python train.py --n_layer=13 --n_experts=24 --d_expert=272 --routed_scale=2.0 --balance_loss=0.0111 --balance_bias=false --norm="rmsnorm" --tie_embeddings=false --beta1=0.93
Below are experts of layer 9 (counted from 0) of a mixture-of-experts language model. Rows are named router (the router's row for the expert), up (a neuron's input weights, with its number), down (a neuron's output weights, with its number) and show model dimensions 0-255. Each number is 500 + 40 x the weight over its row's rms, rounded and kept within 0 to 999. Numbers have three digits each.
After each expert's rows: a language model's description of what the expert responds to. This comes from a sample of Wikipedia text that the model never trained on.

# expert 19
router:501575485518423369569553487593504490473505560581453462550446529474494456502441470460474570446495465557552434409473539576511488479481523545491507525524448487482507494531456484514517512459466483499540502494481512528491520460493449494469497491601507562507468531455472525548564483551509491481487528428569512525428463590448398469452486450509450556505487515521502497561447492479450413497453435464485485488516418498502438516506526495550530473479454548535467512483504497406513427528533518450540457494506440429527500467446471509523504532426502485445494478466517470457565474439529496547448505482503465507515492471492442493417511417529524518579489508502529411502517517486488530504495548466552532531470455512482523507511532498511516498556457453458455509536515537511461509466409482
up1:524477462532532474452485489511504465499556464524528552494452459511505453474467654581459514475427538518485486473540458473495416489476530507530472521514465492511572477497491505420457477483473465510472464483510462501525456509473447462504511412552494499552460461506513487497574511501482514499494475505509507506537511510513574493518655471523445521510537479501457525476531451538518576450589546493490472504506460514479514465550521526531512435481546553482563482509505526526444544438475426502494477482441517536516507471528536515434455540439547475511511484449505519518562460565443488533531514455508475545506447504453487563548621474450559503424507487504512466508419472581438477501504537497493547551528500507438461427478499512514502572492463508477476609536503474621569532535499475
down1:515541460534483486516464526500528588444511514487561469474428499509582498513504619528508500457446468517478475488536459491484470548503494530439467555595490521489477570519460435495484571572442482500456516505516510424488500435546517474508472398546483563553529532543516534474521559567523502445516505539492465464513534549475464476507468527564472429475522478505444471487627512534532429467501473441442510503500573494453512512447469477439546531490496482479493576501428479505396458515586473556429477492541523490491483504507513512436451562502510529577490509475558463426507512477530556515499500508536482443421482489524518487498520488489500443479593495564485374573504531504529490522483475511512467454488505504526499531527526462479454521454467473472470568459491540516466549474464556
It responds to: Line breaks before tables or sections in album, chart and sports articles, plus music words like album, vocals, guitar, bass.

# expert 22
router:520565542558492463469540503600434463494488512446464515473421522441555581481449469530456522480572490534462440517445540536512452461485479508450440513508447564499510562524501425496560468441497471473512525569536571483498534569468489477475436513576472484467513579429477510533571479463562461542482471486467522445429555594491518500464565484523510578506527539486470452540509510562483503515487496542586476526519465511502476494552524545461524549499459532526442563468463440473510472532435471495460464507565502446464518433484437561516484490496539496531468495426496510486532438520438494539492496464532516519500545525420458478485554462471469501482511452468526486506552519566507584453451538481523541505485500532508534451552493498549504496403451466448478576510497509576473556472461516
up1:489512444488441519526538469496519557500529591460495526386440544498512513433431482488500526464561498496457527495456519547486441518497460480520469452577548551457441487516559522483555478478475535444510527469514586464467557562504486539476426471493488472554539529508484521565554493517507477496505543481451500527489499519474534491413557426533548483532498557515555468521534474540516575488543429502552548514494466408560572524480537471426486486472557508551458461535486535397487503513465479540482431490559465443463489479415379579487489427547445497489489492514533471544488452552505573512494513468470525513542465519492479471437458509506578539483512505460466514516566509517430494512531549520506531464548533421542511530532508501537503440469464451475505463517530480469434488424503528
down1:548569424505529597442607462486516473496603524476428457482557511467515529509495454572464517540478518440484548460459523482450479491478564492509513435570534458483467488498546561522578525559466561485509493523457520487571513547498498531483471477461522524478473507464472535544513478450491465531541487516415460530448583530540528506445476407495505479492466506533470512419498520483500509515474527482530467467563551469432492472507530510576545519512563456527516496535529513499519534487445497511512507490469458475555563562514506484543461437524504487500553466507604475443510501441569607410463489509459502530560513548547471399502548505498469513464510473539454505515502515567565456502514529505476509485449563566510494507515526481480513487537523468621519471538506489557536541470473574
It responds to: Titles and institutional head nouns, often capitalized after the or by, e.g. President, Minister, King, Committee, capital.

# expert 20
router:491582484487441484482516503544417472556451553503440479520527535436555497443532497484436532482542457556516411491495512544498458510486457525437509469488484459446461532504485442467465502456462457471487478581517542497510564596476589527535491515500418559537526505488431453468524480536549493504505468498529567515470531533453466463480445448456520616548504480491435528555493510549500491559505434574562495429470480531540519510460570488516529534534461494522466544487516494490542552465474465503452447453570430441518504521447503540523508538484499466467534457455476486510535469499436487563416463493504452545419534438529457481483464417536499496453444431431498470491481549526577485502508508502519496470565509475466491525471487549490531537563515446512466468588512529496528593503459499
up2:472447489384569424425465468476527538477458512477539520502447553490498490490609445551488521486577480544472561528533582554473495495542546532430490489519549551477487515465537509507476508447530521504480494508477526420487420441494520478600521490480495508560434522467552531492466449527575513553466478606566415502519519476547471477572499476531513590531475539525555497460546536555462518571474492553539503541530508517492488460525482543517503501511479479383484543448455463512557475500510509495480473475474512527498503553539515519545498435437524470516505450446455448570490491550450513469475497512473477577482433521490541538482511494562463560508496450488572520526523470489495520451530498474460504453492591514483479533519446508509575523469524432598532463530540507495534456473503483
down2:424424454502562544503489505526541465538483458528561495505447492519491521494463430499532502497409467522565513514552496552569541529521543556414464503529583503471500524510490418509546491451553513482483539602524469489495532539436517552494562479470460485548528491487510477494498470537497396480479571505466565531530486464503507557496438482580568455524554467501493409494553433465544523430564550536487473566506424502434473547502481503433554490474436500504482536421493552521495499405461599474438545556490477513565443514463475525487515497510448457518536533536519464464524502532533520472456494439552481536474522415473506503502495477475502431531519451545531552469517506522506502519492529518560459488482528524530473522427491480496441461416504424497563483475523473497455557484533496
It responds to: Determiners and possessive pronouns after a verb or preposition, e.g. completed his, the, their first, mainly in biographies.

# expert 18
router:480566529542455460525489583593429485508407544573413488479506472454455462464437457490507558479519555538481442513529475511491476510506502511432526507471461478480535487542489517533535460476497549457486452541443576526483475477499503482591483464545418490488567488512453473523536452500498488521407465429562521537461536561463453499432471483537520510578444553521414482550460523511432503504497533500497487475494510512537502504521527491462549499464494535502471589436482478475555490482425520527500500459554551510453587488444547469536553458502478410528482498427446498489528455555537479516506396470541441462501470477435448461464464481541457513553541493530548478370507506510533516443525509491523549494519525531540493471509518500479484564515514505493479551487494523527468547473411449
up1:485522460576536463490451478517556498543504472555523513532482518502528522522456519495491497487546511477569473565452513465494531562521465578470537510529462521502486590606583471498582450487468551460493511503475490464529547497521495531491493530505542499509507536443448468507588527452494481515520458467522476514534481493496502525516560540505486530472477507470573538495502476511529500535507563516427636454472514507457462431482428512562569463478533490450535506466495512533556477496494584412509505498563514522494515481465530507494544536518502493534442416464551485530485516492596532534524553516517475570449447513430592539540592487502533361473525511465507536525562522514493556510534529477535499540489455483485461561507441467499495463475587380456460493507489510502488529445438549
down1:474617443556600519537519445515500545491451505522502493470534457496493489509528419494456545557494440591524464523462503536498500532483508518489534488543476646519529543455509549465620430510425531575498519528475526516568529512477567462480451514508507490488481570541505543469536546453468439517452451411547521509499507516475539543614528500474459506479479462541471434506514433467519527457484488489525552499502487482490485500490549489526513497568485450492540481529541528561482507508529485453537506530569412513543471481457389467421473518493473543423529493519535448524480469464494518528513505568570474529452530473485506456502531499469554488457458463502479571482478515531473496570481448494454513492518580467457477512474473552537524447524466512491497518465553491444594506518508452
It responds to: Digits inside table numbers and scores, plus abbreviations followed by a period, such as St, No, Dr, Jr, Inc.

# expert 3
router:517615501564442491514513459585467488514509573591512483470494478470449538486508461531485521485479406554554506495444555521458515455532519494455476567476447439462566572536460480540561470473408505519419484509445519495509528511497522449514479472616485494510522496457507522579497465518523457468495469426496573456486539571470477467429499498568548504460554514571437525559507483480479418530492528589521517555527511476560467461419527534550531525485490492527562530482494459527595503493528468518463506481558486486503492507458507482559521496500471485501467485445495509448525458520495459526437489473536425528460567525464521520479527499599509506502436521483492500477529492524499537536547522467519604433454461543522520485502504535555508511431557523529477555450530455537521484483438455
up2:474431502507476487530517526472496449488505472412553463487528441458524413514436470523444588515455576538596480556499495524476439511437506512541534483506531488489591538486532484529470488478514503410477493481533537512486487620556518456506501502528484472482549520540522443529469582576544471465531506454537585559497557540506565394493555473518592501471479549451561539547457542513509505491415537538458529493494442548516518615476535541462489486515538502533512487520503495465520482550537499420575497531523499475492498490549484510493476489450550534515460514538468445500407523488547530470497472556502446567470456531549534453435489466478532505483499506457493528530555506498525467484506411541468526530497441516512545497579488579568521495502482491550483518472527517506529476516457425
down2:505433455435422515516469485499477480515535487493458510556519485498506521548503605508535561443477493548512478535463522512580483532546558444552512486523578507468473506482474477471465438490610511538449510430476527431506513496476535470551574548545548430484520506462411484454536449468472517449513534440498477465515462457509411517493553549456497513404490461431487492484514452453489471484478505489518472462491538410533486498490557533533462482431449466430546544501486473477496472463549385531500477483516560569570483461491456443515484543503555528521488524500538442507372455461488470533487501476483510516508502522535435505515436507462462442459565551457495498540488505505465439583520535505480512528437546583555480505435445540485499488515494553522477583502488522510484492542529508
It responds to: Full stops closing prose sentences, often before a line break or heading, plus heading markers ===, ==, and decimal points.

# expert 21
router:475575476573448468516484530570489488488492514542524486460478507473506534430474542499475540462514505510468438496516584453490477530519518508450487451471457492462536527484529481447473461484479495431488463488451545521459538515547484489555462487496421475565479497497523494493534452543480435487516377473575471499559522503492511462479514469519455553504481532615483541566505457535482527445443486485505479486563495515529530565424604547516580498507471504469477597500510465422465512501523509518456557479515470460422506475444503505452487490382532441517491415453545456454551502516515447527384457505581456500461518416468491493493533476520480490453455468557510493472536498522445487489457444524480525503588494500470448501513532544550467535492466480407487557538537469509510511468420471
up1:454533517492483485478538565479464494523527531433448490526540495522480501474524515564494471539537452449456454489470441520403479476540598505517484530460489505492514495532476453505438425457509368523492463459497480465445470489481463559558535434470531493538482577492519508594528542509513467438487455516498490477475462505513435484532415485505546579468484485549462552613447573561527503499424527505548506447550560410502477453505552491538476499443502464467482563557502440527427485483497467539513517478456473491477529536455494453493473474556515471500480457503480490435495498542501487519507511446548464566488430522496527532462477536442489496500458487511525477584438437520420485494526497548403546436530544434435467488443546488512510516483533543462429503481536533532454466478442478
down1:512456538506400563508491480482567507526541579458483542528424425498518462517524465529485576476483411522561534441522498508461511523503447435475583497453478531429529445494499529538484500484494509529415500478516483472517460470571469591580497519507490517502523476534506543450509548527599530571510490519467510437530537591514499487500465499485501496575437524452488421566469475551463500506463442498558484543455498483484483433469506552500508548513513432543500525605466453529488493537483529532498514515545454476496507500543470492512427524503511484554515568485541500466544486443511470487513522470546489531528528534553492502482490498563434471437503551545466452486409433443552467487454489491475440477552485432557503494538451513619503507509491618462450528507483493526520493502445484
It responds to: Line breaks ending bulleted list entries, such as names with descriptions, and quantifier prefixes like well, all, non, inter, pre.

# expert 5
router:496631524527471449536546527551475452483430545518473505484477544428470515465552541444456561477512534434492445495444535540459486515486501535533452552486455479397514572481523556457501469448504439469480512478446564525539486508495546489483519459483484517519486507516465503520526463516560562600460490473586469519424563508406547493478428478555462529501510540537459503462484499473436462581490484524517459464515481530519493567496526562513514541470464562486477621527518429437595493518493483433485559510558465484466477436472485519484490527473477468498501462473501447516525407524458458518457520460558428501477492493484511447498476473555479475573526529499529491468547440568523532475535530447550581514477473493501468521498560512523494492455559465505479560478498525528470467441445484
up0:412486419489456479501471582530539421497501500505504514520522494552520483500520444510531487534584469555599499433508497588481418558476516478523500503506558515465556484550590484457523497501464389542518497464512437495459494503560464452438470473487503542509542533511510527509510546458493463534495478475506506501517522461476464449561488566515501469520492489541476481459473451562438499554486519539566518552556475524453525489474568467467482564476392456502448549458514527462481530474517527511476470485579463487543486558519560508530514500524555455537458532514420483454540443531464496552495513424526538470480531450449472483494465547423503490479505471499444409448470494452538508512450464499542529506466501450555486521544568500571538525489522508439462427526503497616516536592473534
down0:455436542421548531547511495478498514424506530575462474550463516494508504476478522463516453564519554554501465530483473491459474535460504460450587453499482549549494434483514482420455473527537450517494602500434508524519495528519519470497508574497503549539437512503459530521522508516525378505450484496460518495532491465500498541512430530493531472530468463492449508578447437512499502463488490509513561429502462428483461452461504538502526453521563506476484481493514378418516438557465482436497551483526577484401526436502484508535499482504448512444547536485491517486471488419460502499486458505490466547540481559445568473583474520479557542498512462547479525484470464492536487508445503472543526450449562522505493549522453500525502536588427544547543601431547519502505514506513424
It responds to: Category adjectives before a noun, like national, public, local, social, football, and the s of women's or men's.

# expert 6
router:495652549519457463478499486534462531535490622492504464508462501487444570496506433517434484438527504492505463497428541496480436499480528532467433501470521534460481549484459462480526472466475459464503496503466511471521586537517524553471458516655468515523449547509478457588572494529535476461456471442571504456526501505454492475490503484479472574537502520546471496462476490462452459542479553589519488555538509561501497505541504557434460554541490504453467612470508488521537482538472503520430542427536530466472507478524456554474529497500475512522493463492487460452553517591484492479485454499543460543462505507477444458468488459462508471521477492498463505437519552514548531471514519463548582431551510475466475442466487486490481560478486396541542514530415477512492555473463501
up2:508496511492453558481508478461418481559552554432478508469575554445429547508471468525537532456511495469461551468521465548518462528540520509468456506448427541463567486565516541558506498516463483519535506458532501534504523582545491522470475469441498513496468488499534539527511516475471455557528500451412460511508469514510527479508470550460448459499539552513514535512492524468493506552452482501412484522459477476476474426502548498483521520453494507545494497516511495410454534462481525498534473550483452498429441528492478528470569415457467488529486531480478484529432535520566443446501470498606459516553477541478541465594497474559444616527438430501531571505486477506503463577485496478559452510556527503410451468459533414460513481577528485511454567504506517403521415482526465
down2:534515470586570517454592485465542537514603470494458530491505506498540412491480533498562526496489522438500466567572515535469455522436536445512479500463479584522482495447525556511551596494510556515510471528498561509532462479547556524513514535535487576543481543495536454470505528500469515405498554522436492537535523467491590457468538398505483514486517508533518578570505516479505546532556507518615484503427524494539540423469537420512480515500523478534532498510524496513531497511532533510516538473522478440502566496471603517452457589502457462453441483500459500555477452471519544386466540444510497421538489485521462468584448513527558452471462506495482511552488574467513463548460552523519446496497551453509531512508496496474503498527498508503506512469567482478503468517548455
It responds to: Pipe separators in wiki tables, especially at line start before a team or country name, plus dashes, colons and heading equals signs.